{"n_experts": 16, "d_expert": 544, "d_shared_expert": 0, "activation": "tanh_gelu", "router_score": "softmax", "routed_scale": 4.12, "balance_bias": true, "init_std_router": 0.00601, "lr_router": 0.00179, "vocab_size": 32000, "norm": "layernorm", "beta2": 0.98, "seq_len": 256, "train_tokens": 648000000}
Below are experts of layer 6 (counted from 0) of a mixture-of-experts language model. Rows are named router (the router's row for the expert), up (a neuron's input weights, with its number), down (a neuron's output weights, with its number) and show model dimensions 0-255. Each number is 50 + 12 x the weight over its row's rms, rounded and kept within 0 to 99.
After each expert's rows: "raises" lists some tokens whose logits its average output raises strongly, later layers aside. This comes from a sample of Wikipedia text that the model never trained on.

# expert 8
router:62 50 42 67 30 50 43 59 56 42 62 63 31 27 57 61 48 49 52 46 68 51 43 53 44 44 58 72 79 46 53 51 53 52 42 75 46 41 57 57 66 54 30 47 50 63 46 46 51 41 47 53 41 27 31 58 38 48 45 54 66 60 45 57 39 33 63 37 47 62 33 46 53 47 28 44 55 39 42 66 44 47 63 57 43 43 28 35 49 45 44 56 58 48 38 50 64 46 48 43 40 44 47 50 44 65 64 61 42 46 41 47 61 46 34 65 24 54 35 56 42 53 41 37 43 47 28 62 49 60 46 55 48 43 58 51 42 62 42 71 49 51 74 39 29 34 29 55 75 37 37 57 55 54 44 81 54 62 63 67 93 35 43 53 59 42 49 22 57 56 53 59 28 41 65 41 46 53 45 44 63 32 53 59 53 42 82 43 44 45 44 51 39 47 49 49 59 55 63 56 44 73 40 55 37 31 32 55 44 75 56 69 62 63 48 46 49 18 35 51 48 44 58 53 62 43 41 44 48 73 63 41 74 43 50 65 18 60 46 70 32 42 39 59 60 60 39 61 54 65 46 47 68 55 54 48
up5:62 48 55 62 49 60 48 53 35 44 56 45 50 54 61 52 51 50 62 68 44 37 33 81 51 71 55 31 49 25 61 37 56 52 34 72 56 49 58 47 45 64 38 67 31 48 39 51 58 51 24 55 50 44 46 55 30 46 43 46 51 54 55 64 53 57 52 43 39 33 42 62 54 49 42 47 33 42 57 27 51 61 75 42 43 56 42 44 72 35 52 56 69 49 67 45 59 55 53 42 27 52 58 23 64 31 61 43 55 72 62 42 47 50 49 53 42 36 52 65 56 60 53 44 46 35 39 60 58 61 53 43 47 43 41 37 53 63 58 37 47 59 38 62 63 34 70 46 48 43 44 18 52 39 68 54 48 55 51 55 49 25 47 54 81 53 70 27 53 51 55 49 37 34 60 73 53 60 68 67 41 52 53 43 61 64 32 55 63 36 42 59 46 46 57 44 44 42 41 52 49 59 70 38 21 49 36 29 45 45 47 38 63 56 40 46 51 34 43 69 64 33 40 26 57 28 63 57 50 62 22 50 53 60 45 52 62 49 36 64 53 50 42 17 50 63 72 36 60 65 62 25 55 46 28 62
down5:40 44 60 45 53 31 45 64 36 46 53 58 34 49 50 46 59 33 40 31 56 51 16 76 70 64 67 63 52 63 52 47 65 50 46 57 39 54 65 28 49 59 23 55 54 39 57 61 49 47 47 57 49 45 39 48 34 40 48 54 45 74 60 57 49 43 25 63 67 47 55 49 45 48 59 58 53 57 37 60 48 51 56 44 45 60 45 34 53 21 33 47 51 72 23 49 62 32 45 59 69 27 75 38 51 42 56 53 60 46 49 39 33 37 67 66 71 56 59 55 69 62 71 48 43 37 57 32 61 63 31 53 38 57 52 61 49 31 49 66 54 36 44 38 41 46 41 57 75 65 46 52 39 64 53 60 53 33 37 56 45 65 34 59 52 60 39 33 39 25 51 32 46 39 41 50 59 43 61 42 46 50 35 56 54 43 68 42 65 60 30 41 47 66 41 65 70 46 61 42 56 45 49 42 49 45 71 73 46 38 61 45 42 49 59 55 36 36 44 39 54 30 42 31 35 31 35 49 58 56 70 27 62 41 55 76 67 46 53 39 38 39 21 50 50 48 40 50 41 54 60 45 53 65 56 69
raises: "man", "ly", "one"

# expert 11
router:33 36 35 62 59 46 59 64 44 57 34 61 42 40 42 39 51 58 75 32 63 30 53 57 44 51 51 43 61 55 63 63 43 64 76 42 61 52 34 47 34 45 62 40 56 39 60 65 51 63 62 54 30 58 36 57 47 48 68 54 53 43 45 42 58 62 44 76 52 30 52 77 53 49 51 51 41 38 45 33 52 48 24 62 61 50 36 48 59 50 67 53 60 55 50 64 44 63 46 63 28 37 43 33 55 54 59 49 42 44 41 45 36 53 50 27 26 44 57 45 81 44 57 67 49 77 56 50 51 40 47 55 48 51 28 55 40 56 40 51 66 44 47 56 46 65 50 65 63 64 64 50 49 36 54 16 27 72 46 60 41 59 44 49 43 55 41 66 32 35 42 51 26 47 41 51 24 44 47 56 57 66 48 54 59 55 68 48 64 70 37 57 40 65 56 49 31 38 56 39 64 48 62 29 51 35 58 61 55 57 33 47 44 52 29 58 60 46 70 45 64 44 41 78 62 48 41 62 57 24 43 68 39 58 66 51 63 43 24 53 55 56 59 40 52 67 47 59 54 52 43 31 24 55 47 78
up6:55 56 42 50 25 38 68 53 40 44 73 27 55 34 16 88 61 34 39 45 40 53 51 58 67 47 59 50 54 61 56 31 58 58 50 44 46 41 59 67 44 44 38 59 39 64 64 37 58 47 24 46 46 67 42 32 55 48 54 49 49 75 55 33 45 65 67 42 52 12 45 58 37 43 58 36 60 69 56 42 62 58 33 36 46 52 25 36 70 51 50 54 53 55 44 61 30 53 54 57 65 42 46 40 54 45 28 48 44 52 48 46 54 55 47 37 69 40 56 27 48 25 65 44 34 41 40 21 39 40 64 38 42 51 41 66 46 33 49 45 47 44 27 69 40 56 50 56 40 66 46 60 66 46 34 51 72 57 52 40 42 32 47 32 66 58 45 65 45 62 41 63 47 47 57 53 25 41 35 64 48 54 60 56 40 49 48 43 38 57 34 35 39 43 42 57 65 60 58 59 47 47 57 50 58 47 44 39 50 50 50 53 47 58 44 48 47 57 50 55 65 48 63 18 65 44 54 52 52 16 59 71 41 64 55 64 48 46 51 30 38 55 56 46 52 60 49 72 32 71 30 39 58 54 55 58
down6:54 65 55 48 20 42 63 66 71 77 54 49 62 48 29 42 69 67 49 22 38 33 50 57 66 51 56 54 44 45 49 58 59 55 55 64 45 34 70 52 70 57 35 42 65 45 49 34 47 46 40 44 57 72 19 39 57 27 37 42 63 45 33 49 35 79 46 48 60 20 74 58 47 46 40 62 46 63 33 38 35 48 48 53 35 60 54 41 52 56 60 49 57 59 43 67 55 46 47 47 63 55 56 58 37 60 45 68 50 65 44 49 35 25 31 51 61 64 59 49 43 57 26 46 43 56 55 38 57 40 33 50 29 45 62 67 39 64 60 62 47 47 55 48 63 58 48 45 54 46 47 52 54 49 45 69 45 33 72 52 37 61 36 36 39 57 63 33 42 53 61 29 56 59 56 56 20 61 39 39 50 66 50 14 48 48 47 52 60 48 37 45 33 59 47 43 55 35 60 54 36 57 48 55 29 47 53 54 41 55 57 43 49 48 21 44 48 47 47 60 41 51 60 39 53 51 57 58 41 74 43 52 55 57 62 59 48 71 64 65 62 44 69 64 49 42 71 53 57 79 43 71 47 49 73 53
raises: "hi", "ha", " II", "see", "amine", "ian"

# expert 4
router:47 49 39 47 56 17 33 56 69 57 66 44 50 50 54 64 44 56 57 44 37 49 61 51 53 48 46 52 45 79 67 61 42 46 43 26 76 56 27 41 46 40 47 42 64 39 67 49 37 60 45 32 26 54 59 51 32 65 62 61 33 55 59 41 50 59 43 52 63 60 33 49 64 46 32 55 65 88 54 46 74 67 57 42 50 36 64 43 69 59 62 55 59 68 61 44 29 42 54 48 65 46 70 49 28 60 36 70 39 40 53 60 36 57 62 62 59 39 64 59 42 46 42 55 40 51 52 62 29 58 36 57 43 57 41 53 72 40 39 47 53 50 66 50 48 33 67 46 54 53 64 45 69 42 25 51 56 35 51 57 37 67 54 32 22 32 52 56 53 63 33 48 46 50 56 62 54 63 52 28 76 42 47 63 69 40 45 53 54 39 36 54 52 59 69 57 44 63 44 52 56 52 52 63 43 35 34 39 31 27 59 65 52 48 56 67 47 48 37 49 64 56 69 53 55 29 42 27 53 80 33 52 38 52 35 42 70 51 50 51 67 59 45 44 45 35 56 63 46 48 39 56 43 41 42 46
up0:32 61 50 41 67 42 56 53 40 42 47 32 61 36 40 63 58 50 34 41 50 67 26 46 43 58 69 51 48 48 63 38 59 54 49 42 64 41 41 66 40 59 64 71 59 31 32 43 46 31 71 45 40 46 35 50 43 31 44 32 37 49 81 49 51 61 63 45 53 46 41 48 44 36 39 47 56 52 47 53 57 56 50 64 76 30 23 58 38 35 41 44 36 65 56 32 46 50 57 46 39 38 50 29 42 60 60 54 34 55 19 45 41 67 25 34 50 55 52 39 46 49 48 49 50 53 42 76 46 50 66 61 48 46 50 41 53 51 54 58 30 49 44 31 48 49 27 36 46 50 51 30 51 61 51 48 52 38 59 62 48 40 56 32 31 55 34 43 37 46 55 51 64 73 48 37 59 61 71 41 39 46 53 32 53 51 53 54 52 34 79 17 53 37 34 35 37 43 52 60 41 47 65 59 55 60 46 51 55 70 54 71 39 51 63 42 57 55 67 53 47 65 39 58 48 39 72 57 39 50 35 39 49 34 36 36 51 47 68 68 29 57 73 61 49 70 26 46 70 28 65 31 47 57 62 42
down0:55 41 56 71 40 60 75 46 46 42 49 35 36 51 43 69 53 54 27 71 39 53 33 49 68 34 56 46 27 58 57 37 48 61 29 43 65 55 35 42 56 54 73 47 27 58 50 64 45 40 49 30 44 45 35 42 85 41 48 67 39 43 41 43 45 41 75 58 52 37 45 44 58 22 62 46 55 50 46 62 52 48 48 42 60 51 51 54 55 36 49 46 59 71 53 38 52 42 63 57 30 75 39 38 65 45 68 66 60 47 62 50 31 38 17 32 45 54 57 53 44 61 42 46 45 44 39 43 50 51 70 55 71 58 42 52 53 37 58 73 59 62 45 43 45 40 44 56 33 61 59 65 47 30 42 44 39 53 58 21 57 44 44 67 43 54 59 38 51 44 39 32 64 53 70 54 35 61 35 49 55 42 58 65 61 62 67 44 61 36 58 41 72 90 40 59 31 41 38 44 63 46 46 40 46 41 43 42 55 44 40 42 41 49 57 55 45 67 26 55 57 41 58 34 42 52 69 51 53 35 36 50 57 57 52 37 83 69 62 43 64 71 44 57 59 54 58 63 60 39 46 54 67 54 44 41
raises: "The", "O", "There", "In", "\n", "After"

# expert 9
router:37 49 45 33 46 59 50 26 49 58 41 53 49 48 61 40 55 47 62 64 23 41 50 45 39 44 47 41 52 57 32 52 59 30 30 48 72 73 60 64 56 70 50 77 46 51 46 66 55 31 39 58 45 65 61 65 58 17 43 68 41 64 51 48 49 22 46 43 41 35 59 29 56 54 64 72 54 57 43 44 74 57 40 46 55 49 69 39 64 43 52 65 52 42 47 35 62 63 53 61 65 44 41 56 59 60 63 63 55 59 46 43 53 55 43 49 55 41 55 59 44 59 64 58 36 67 55 46 60 46 42 58 36 41 55 52 43 62 61 42 40 55 29 54 71 70 30 43 15 66 45 53 69 54 45 28 46 44 62 56 41 48 41 52 29 50 68 48 41 55 33 39 57 45 35 61 43 65 44 42 39 61 42 49 55 50 50 32 52 73 47 45 51 64 63 41 52 26 61 42 45 44 44 64 65 73 48 49 68 52 33 25 35 48 70 54 47 49 68 55 62 45 47 38 55 45 46 46 49 26 54 34 48 38 45 50 41 43 63 75 63 16 68 52 46 77 61 56 34 63 47 58 36 30 58 60
up5:47 80 57 66 25 44 53 40 60 50 61 68 48 32 32 37 48 53 50 57 48 55 49 52 54 71 52 63 16 59 36 43 40 51 43 51 51 26 59 43 63 73 49 64 59 53 57 79 36 45 60 38 37 48 59 39 68 36 55 46 47 40 48 62 44 52 55 39 53 43 64 68 49 50 44 52 34 49 32 40 58 66 51 42 23 56 39 50 42 40 77 65 59 38 80 39 59 55 27 58 44 69 57 53 50 36 55 45 53 40 14 36 47 54 27 53 52 60 26 60 37 43 54 25 41 59 42 53 48 49 67 37 46 40 36 38 54 68 90 48 44 42 37 42 31 29 56 41 34 40 67 42 52 49 48 57 57 32 55 54 34 50 43 37 34 57 56 53 61 55 53 71 43 50 43 62 65 46 63 56 52 62 59 25 51 49 50 26 51 64 48 44 43 54 32 49 52 55 57 46 36 61 42 57 52 46 47 48 39 45 66 52 44 45 45 49 45 32 41 50 13 51 69 59 55 47 56 67 56 47 55 61 53 61 45 45 59 71 48 51 49 43 48 22 47 52 40 50 51 35 46 48 35 55 29 36
down5:37 52 59 38 49 71 40 40 60 61 51 18 31 56 32 60 48 39 66 50 52 78 57 48 51 77 49 39 39 62 35 52 52 41 52 53 48 47 62 47 39 63 30 55 56 53 46 62 44 35 45 51 38 39 33 46 56 58 39 59 38 41 48 70 66 36 36 45 88 64 48 59 58 60 54 45 65 40 30 62 42 45 58 61 45 45 48 45 63 33 65 30 44 53 67 42 32 34 47 57 36 35 49 61 65 38 43 61 77 40 70 43 60 64 46 48 42 53 24 47 29 40 42 43 39 44 29 62 36 53 65 47 45 30 44 68 41 54 62 41 80 51 59 61 73 41 37 44 37 50 73 42 34 66 58 62 43 57 59 59 64 36 48 41 37 53 50 45 43 48 40 53 49 40 22 44 67 51 66 39 29 60 64 43 42 47 29 23 54 41 81 79 57 54 54 74 58 67 63 66 36 46 51 41 62 53 40 69 30 45 61 49 54 33 43 46 34 40 39 43 43 37 40 54 59 49 39 48 45 47 49 49 38 51 53 56 42 43 55 57 55 51 39 32 40 69 48 52 53 45 50 46 40 49 48 38
raises: " 2001", " 2005", " 1999", " 1998", " 1997", " 2002"

# expert 14
router:40 46 51 47 56 52 50 53 33 35 53 48 72 43 58 27 38 58 49 45 52 54 37 29 40 72 56 57 46 65 70 46 32 59 60 25 37 42 53 57 55 59 55 39 47 39 61 51 35 37 49 34 78 69 44 47 54 55 39 36 61 53 54 57 32 49 28 46 49 54 76 59 57 65 64 30 60 53 61 42 67 35 42 58 62 46 63 56 52 52 63 46 36 36 39 65 25 68 58 33 49 44 52 49 77 56 42 41 40 54 41 24 56 36 71 33 53 35 33 59 57 46 54 57 72 69 58 45 45 50 41 38 43 55 51 57 60 46 61 45 37 60 37 54 33 61 57 35 63 52 51 57 56 49 75 39 36 51 32 57 41 67 42 62 27 49 52 68 45 47 22 65 62 65 60 58 51 35 44 61 31 41 84 59 39 60 33 52 54 50 40 61 54 65 41 57 46 34 46 48 34 35 55 64 72 39 66 56 49 58 51 39 50 45 71 48 39 36 20 46 36 58 54 37 52 52 37 62 48 34 75 42 67 50 60 39 48 58 19 34 52 53 50 47 42 50 48 45 62 61 63 40 74 57 47 56
up9:51 68 44 47 67 44 45 45 64 49 60 62 49 52 42 49 71 28 67 51 48 44 40 30 43 38 34 45 57 56 44 57 41 57 45 66 49 72 49 43 59 42 42 65 69 63 51 49 49 69 42 46 53 59 40 29 44 72 47 44 56 54 43 83 39 49 63 53 33 33 36 37 30 46 25 55 36 47 45 48 47 52 49 69 59 42 61 57 44 41 51 50 34 39 44 53 51 59 48 70 52 46 59 74 49 63 67 54 43 46 41 75 60 36 34 39 27 38 56 52 49 40 46 51 34 23 32 40 56 52 49 45 61 46 54 58 51 65 52 25 47 41 54 31 50 41 55 62 57 62 59 38 45 65 68 27 81 32 49 37 41 46 50 56 68 55 72 29 54 52 46 45 47 54 13 55 47 56 71 33 46 32 49 49 56 69 68 33 43 38 38 46 61 51 38 57 53 57 49 55 33 48 52 28 56 67 61 40 34 54 49 62 56 69 66 47 64 45 51 45 33 37 42 46 62 70 36 53 65 72 54 56 35 44 34 62 79 59 49 53 42 46 48 68 56 64 65 54 62 37 37 30 39 26 58 52
down9:31 40 54 36 51 48 70 32 42 30 54 54 36 43 56 63 43 62 57 57 64 42 44 53 26 47 55 65 59 64 80 44 51 69 71 47 28 36 36 32 54 53 50 53 39 62 57 58 41 47 36 51 39 56 64 53 25 54 48 65 46 70 84 63 29 48 39 61 52 66 58 50 49 55 52 53 68 28 55 39 63 51 53 53 39 58 55 34 50 44 43 54 70 45 48 44 28 44 57 58 58 32 75 51 45 60 69 34 32 28 58 48 66 52 69 50 58 48 51 53 58 57 57 59 28 57 59 58 36 62 52 47 48 36 46 47 40 69 71 61 45 52 59 55 52 29 80 58 30 58 52 51 92 42 32 50 52 53 54 58 47 61 48 62 30 52 41 63 23 56 35 37 59 51 49 56 56 52 48 47 49 39 44 54 57 51 60 57 69 58 69 58 40 43 49 52 48 29 56 62 49 48 63 66 60 54 37 49 37 37 74 62 58 60 52 31 43 47 76 59 38 31 57 23 49 35 44 48 56 68 22 59 48 46 51 49 29 51 48 45 34 52 43 47 49 61 31 46 53 33 43 60 46 42 61 52
raises: " (", ",", ".", ")", " and", ";"

# expert 3
router:60 54 51 61 57 48 86 48 52 49 74 45 36 42 49 35 40 56 43 52 56 63 53 65 73 57 50 42 30 44 58 53 08 36 48 36 47 50 41 62 48 39 85 58 38 60 42 56 54 66 56 46 80 41 54 33 39 48 56 47 60 57 47 36 51 51 45 49 55 55 33 42 53 47 49 51 09 64 51 64 50 51 48 44 50 50 52 59 59 55 36 53 59 61 44 47 33 42 51 67 40 50 56 30 54 51 66 47 45 68 69 43 35 36 29 57 60 63 55 58 80 61 61 49 60 29 65 50 35 50 49 63 39 48 36 57 39 48 61 58 41 30 53 44 54 39 49 49 61 64 35 61 33 67 43 31 46 45 40 64 44 31 53 34 43 46 54 35 34 42 54 52 43 29 49 55 69 44 56 39 39 57 44 44 39 54 35 44 56 55 16 50 52 54 27 56 53 40 65 47 90 52 66 77 54 49 25 63 41 51 58 67 32 55 66 67 53 52 44 47 33 41 37 39 41 52 29 49 46 48 56 44 53 47 48 39 77 64 51 52 59 57 48 52 53 47 52 29 49 40 62 43 62 37 47 62
up4:62 66 58 47 43 62 64 59 32 38 51 48 52 24 61 25 48 44 35 69 53 51 55 67 65 75 48 59 69 73 39 70 65 66 54 60 40 46 36 67 73 43 41 55 48 34 56 56 55 44 38 50 51 29 53 66 35 32 62 50 66 34 48 57 56 43 71 48 47 51 44 47 37 65 71 40 57 51 29 57 39 48 57 49 44 20 61 45 47 45 46 69 54 71 36 49 50 69 45 43 59 55 47 48 70 50 65 36 33 56 52 25 42 67 59 70 37 54 27 49 48 57 49 26 38 43 29 34 49 68 52 63 33 66 53 50 54 56 54 60 60 55 58 63 32 58 44 58 47 40 67 29 48 51 48 57 37 65 56 44 43 44 56 49 44 59 35 33 60 42 44 46 49 56 43 40 24 50 56 62 56 39 56 54 44 49 70 68 45 45 50 57 47 41 68 32 75 70 26 30 41 48 60 37 33 29 53 44 48 67 46 41 26 43 45 69 45 32 68 35 48 63 47 50 58 48 45 34 56 49 49 61 50 58 44 32 35 42 58 52 36 57 36 65 44 48 57 48 57 70 60 44 30 49 75 58
down4:31 46 49 44 57 61 51 49 43 47 47 53 72 28 69 52 57 54 45 31 81 64 48 36 50 37 31 69 57 61 38 34 62 46 57 49 24 55 62 76 50 54 36 73 49 71 67 52 60 26 39 46 50 63 53 32 51 62 48 57 39 61 47 57 55 44 66 59 73 31 47 43 53 50 39 47 42 41 51 67 63 55 46 61 41 48 58 43 55 50 52 37 62 57 52 44 38 55 53 33 41 40 53 46 68 41 69 46 27 44 42 22 46 58 45 72 59 53 63 75 51 39 51 37 39 40 35 35 57 57 64 60 70 67 48 44 45 75 49 37 45 60 27 84 35 35 54 46 59 84 45 57 48 56 55 60 41 49 70 57 43 69 63 63 59 49 30 47 64 59 73 63 40 36 58 45 67 46 56 35 33 62 29 30 39 52 67 29 58 59 56 42 52 49 20 63 42 58 48 49 72 68 54 39 48 43 53 48 50 82 46 48 62 47 47 52 42 64 49 71 64 56 57 37 57 69 35 58 51 45 63 60 46 50 50 43 42 62 40 51 53 52 40 44 48 47 39 48 40 52 57 50 42 56 40 45
raises: " between", " who", " during", ".", " among"

# expert 5
router:27 62 42 50 48 48 47 39 64 40 51 39 81 61 47 57 62 57 44 69 38 52 46 58 71 67 46 36 42 24 26 42 75 47 39 74 36 44 77 23 46 56 57 43 57 46 29 39 60 51 55 56 62 62 61 52 66 50 50 23 53 45 66 38 60 52 49 53 46 50 62 52 60 60 51 42 43 30 51 27 28 40 45 51 44 62 54 60 49 47 29 43 66 57 70 46 44 50 56 37 62 44 55 62 47 47 31 55 44 54 48 36 47 57 58 61 57 70 44 32 50 54 76 37 49 39 62 58 28 52 60 54 53 59 42 25 35 39 60 44 28 49 48 48 28 40 58 44 43 49 56 44 30 59 48 31 37 33 49 42 58 54 44 64 84 34 53 50 64 50 54 71 81 67 57 49 57 29 59 65 54 23 52 48 53 40 53 49 53 42 44 43 46 52 67 47 50 52 21 48 64 43 45 61 50 53 64 42 75 59 60 49 40 46 39 37 52 55 37 68 46 50 24 51 55 68 42 66 65 46 39 40 51 58 36 48 54 35 62 36 55 37 60 42 54 41 73 36 41 53 48 59 51 74 37 41
up0:52 54 58 68 43 66 37 48 36 49 62 53 29 51 45 72 33 53 57 53 67 45 64 22 64 43 49 54 57 57 54 67 70 52 25 60 27 43 58 50 59 40 42 66 52 44 62 52 60 42 48 38 42 29 53 69 70 59 39 57 38 53 61 64 66 58 61 49 42 57 51 57 47 70 38 43 43 72 52 41 63 30 27 51 61 81 44 48 55 42 39 50 57 48 59 51 38 50 45 49 44 48 55 31 36 70 26 48 67 41 65 42 49 53 37 48 58 53 48 63 61 31 41 42 58 30 63 76 42 50 49 38 54 41 49 87 43 49 37 61 38 39 61 47 65 57 45 59 71 49 46 47 44 56 51 45 47 65 68 59 44 47 60 40 52 63 62 50 56 50 47 51 34 58 68 51 45 72 49 63 41 46 48 62 42 59 36 46 60 48 60 66 58 60 40 55 31 39 66 53 52 64 45 65 63 37 43 42 52 80 29 51 47 52 37 48 32 59 50 52 42 60 49 38 70 16 46 72 62 61 59 39 25 58 43 46 42 86 71 30 35 63 50 46 41 33 49 50 43 53 62 58 62 30 58 42
down0:47 42 47 54 53 48 56 55 55 58 28 47 27 56 42 72 36 35 50 49 45 54 76 43 58 39 40 47 62 68 62 69 66 48 51 38 38 43 41 50 61 47 59 46 42 50 54 52 49 70 42 45 46 58 48 43 35 62 39 31 60 50 33 36 47 40 27 46 63 24 45 34 50 30 53 46 59 48 46 51 71 50 38 66 54 51 38 66 74 52 38 43 33 47 47 39 49 54 50 54 21 43 39 47 32 64 60 44 68 41 46 61 51 32 46 50 45 47 48 39 47 70 53 45 46 58 27 55 74 17 48 45 75 50 54 55 56 70 60 41 50 51 57 36 34 44 59 63 40 39 39 50 52 20 30 48 56 68 44 55 57 45 57 53 47 54 46 33 45 57 57 72 43 56 33 50 61 68 50 34 37 45 51 67 58 48 57 37 63 28 42 53 51 56 47 66 35 38 54 55 49 42 72 57 54 60 42 48 41 14 55 89 39 46 57 65 60 55 50 20 76 45 52 38 61 45 37 52 38 49 54 60 52 23 55 51 45 70 36 52 72 51 60 55 43 59 44 60 48 43 46 60 23 45 76 39
raises: "\n", " until", " but"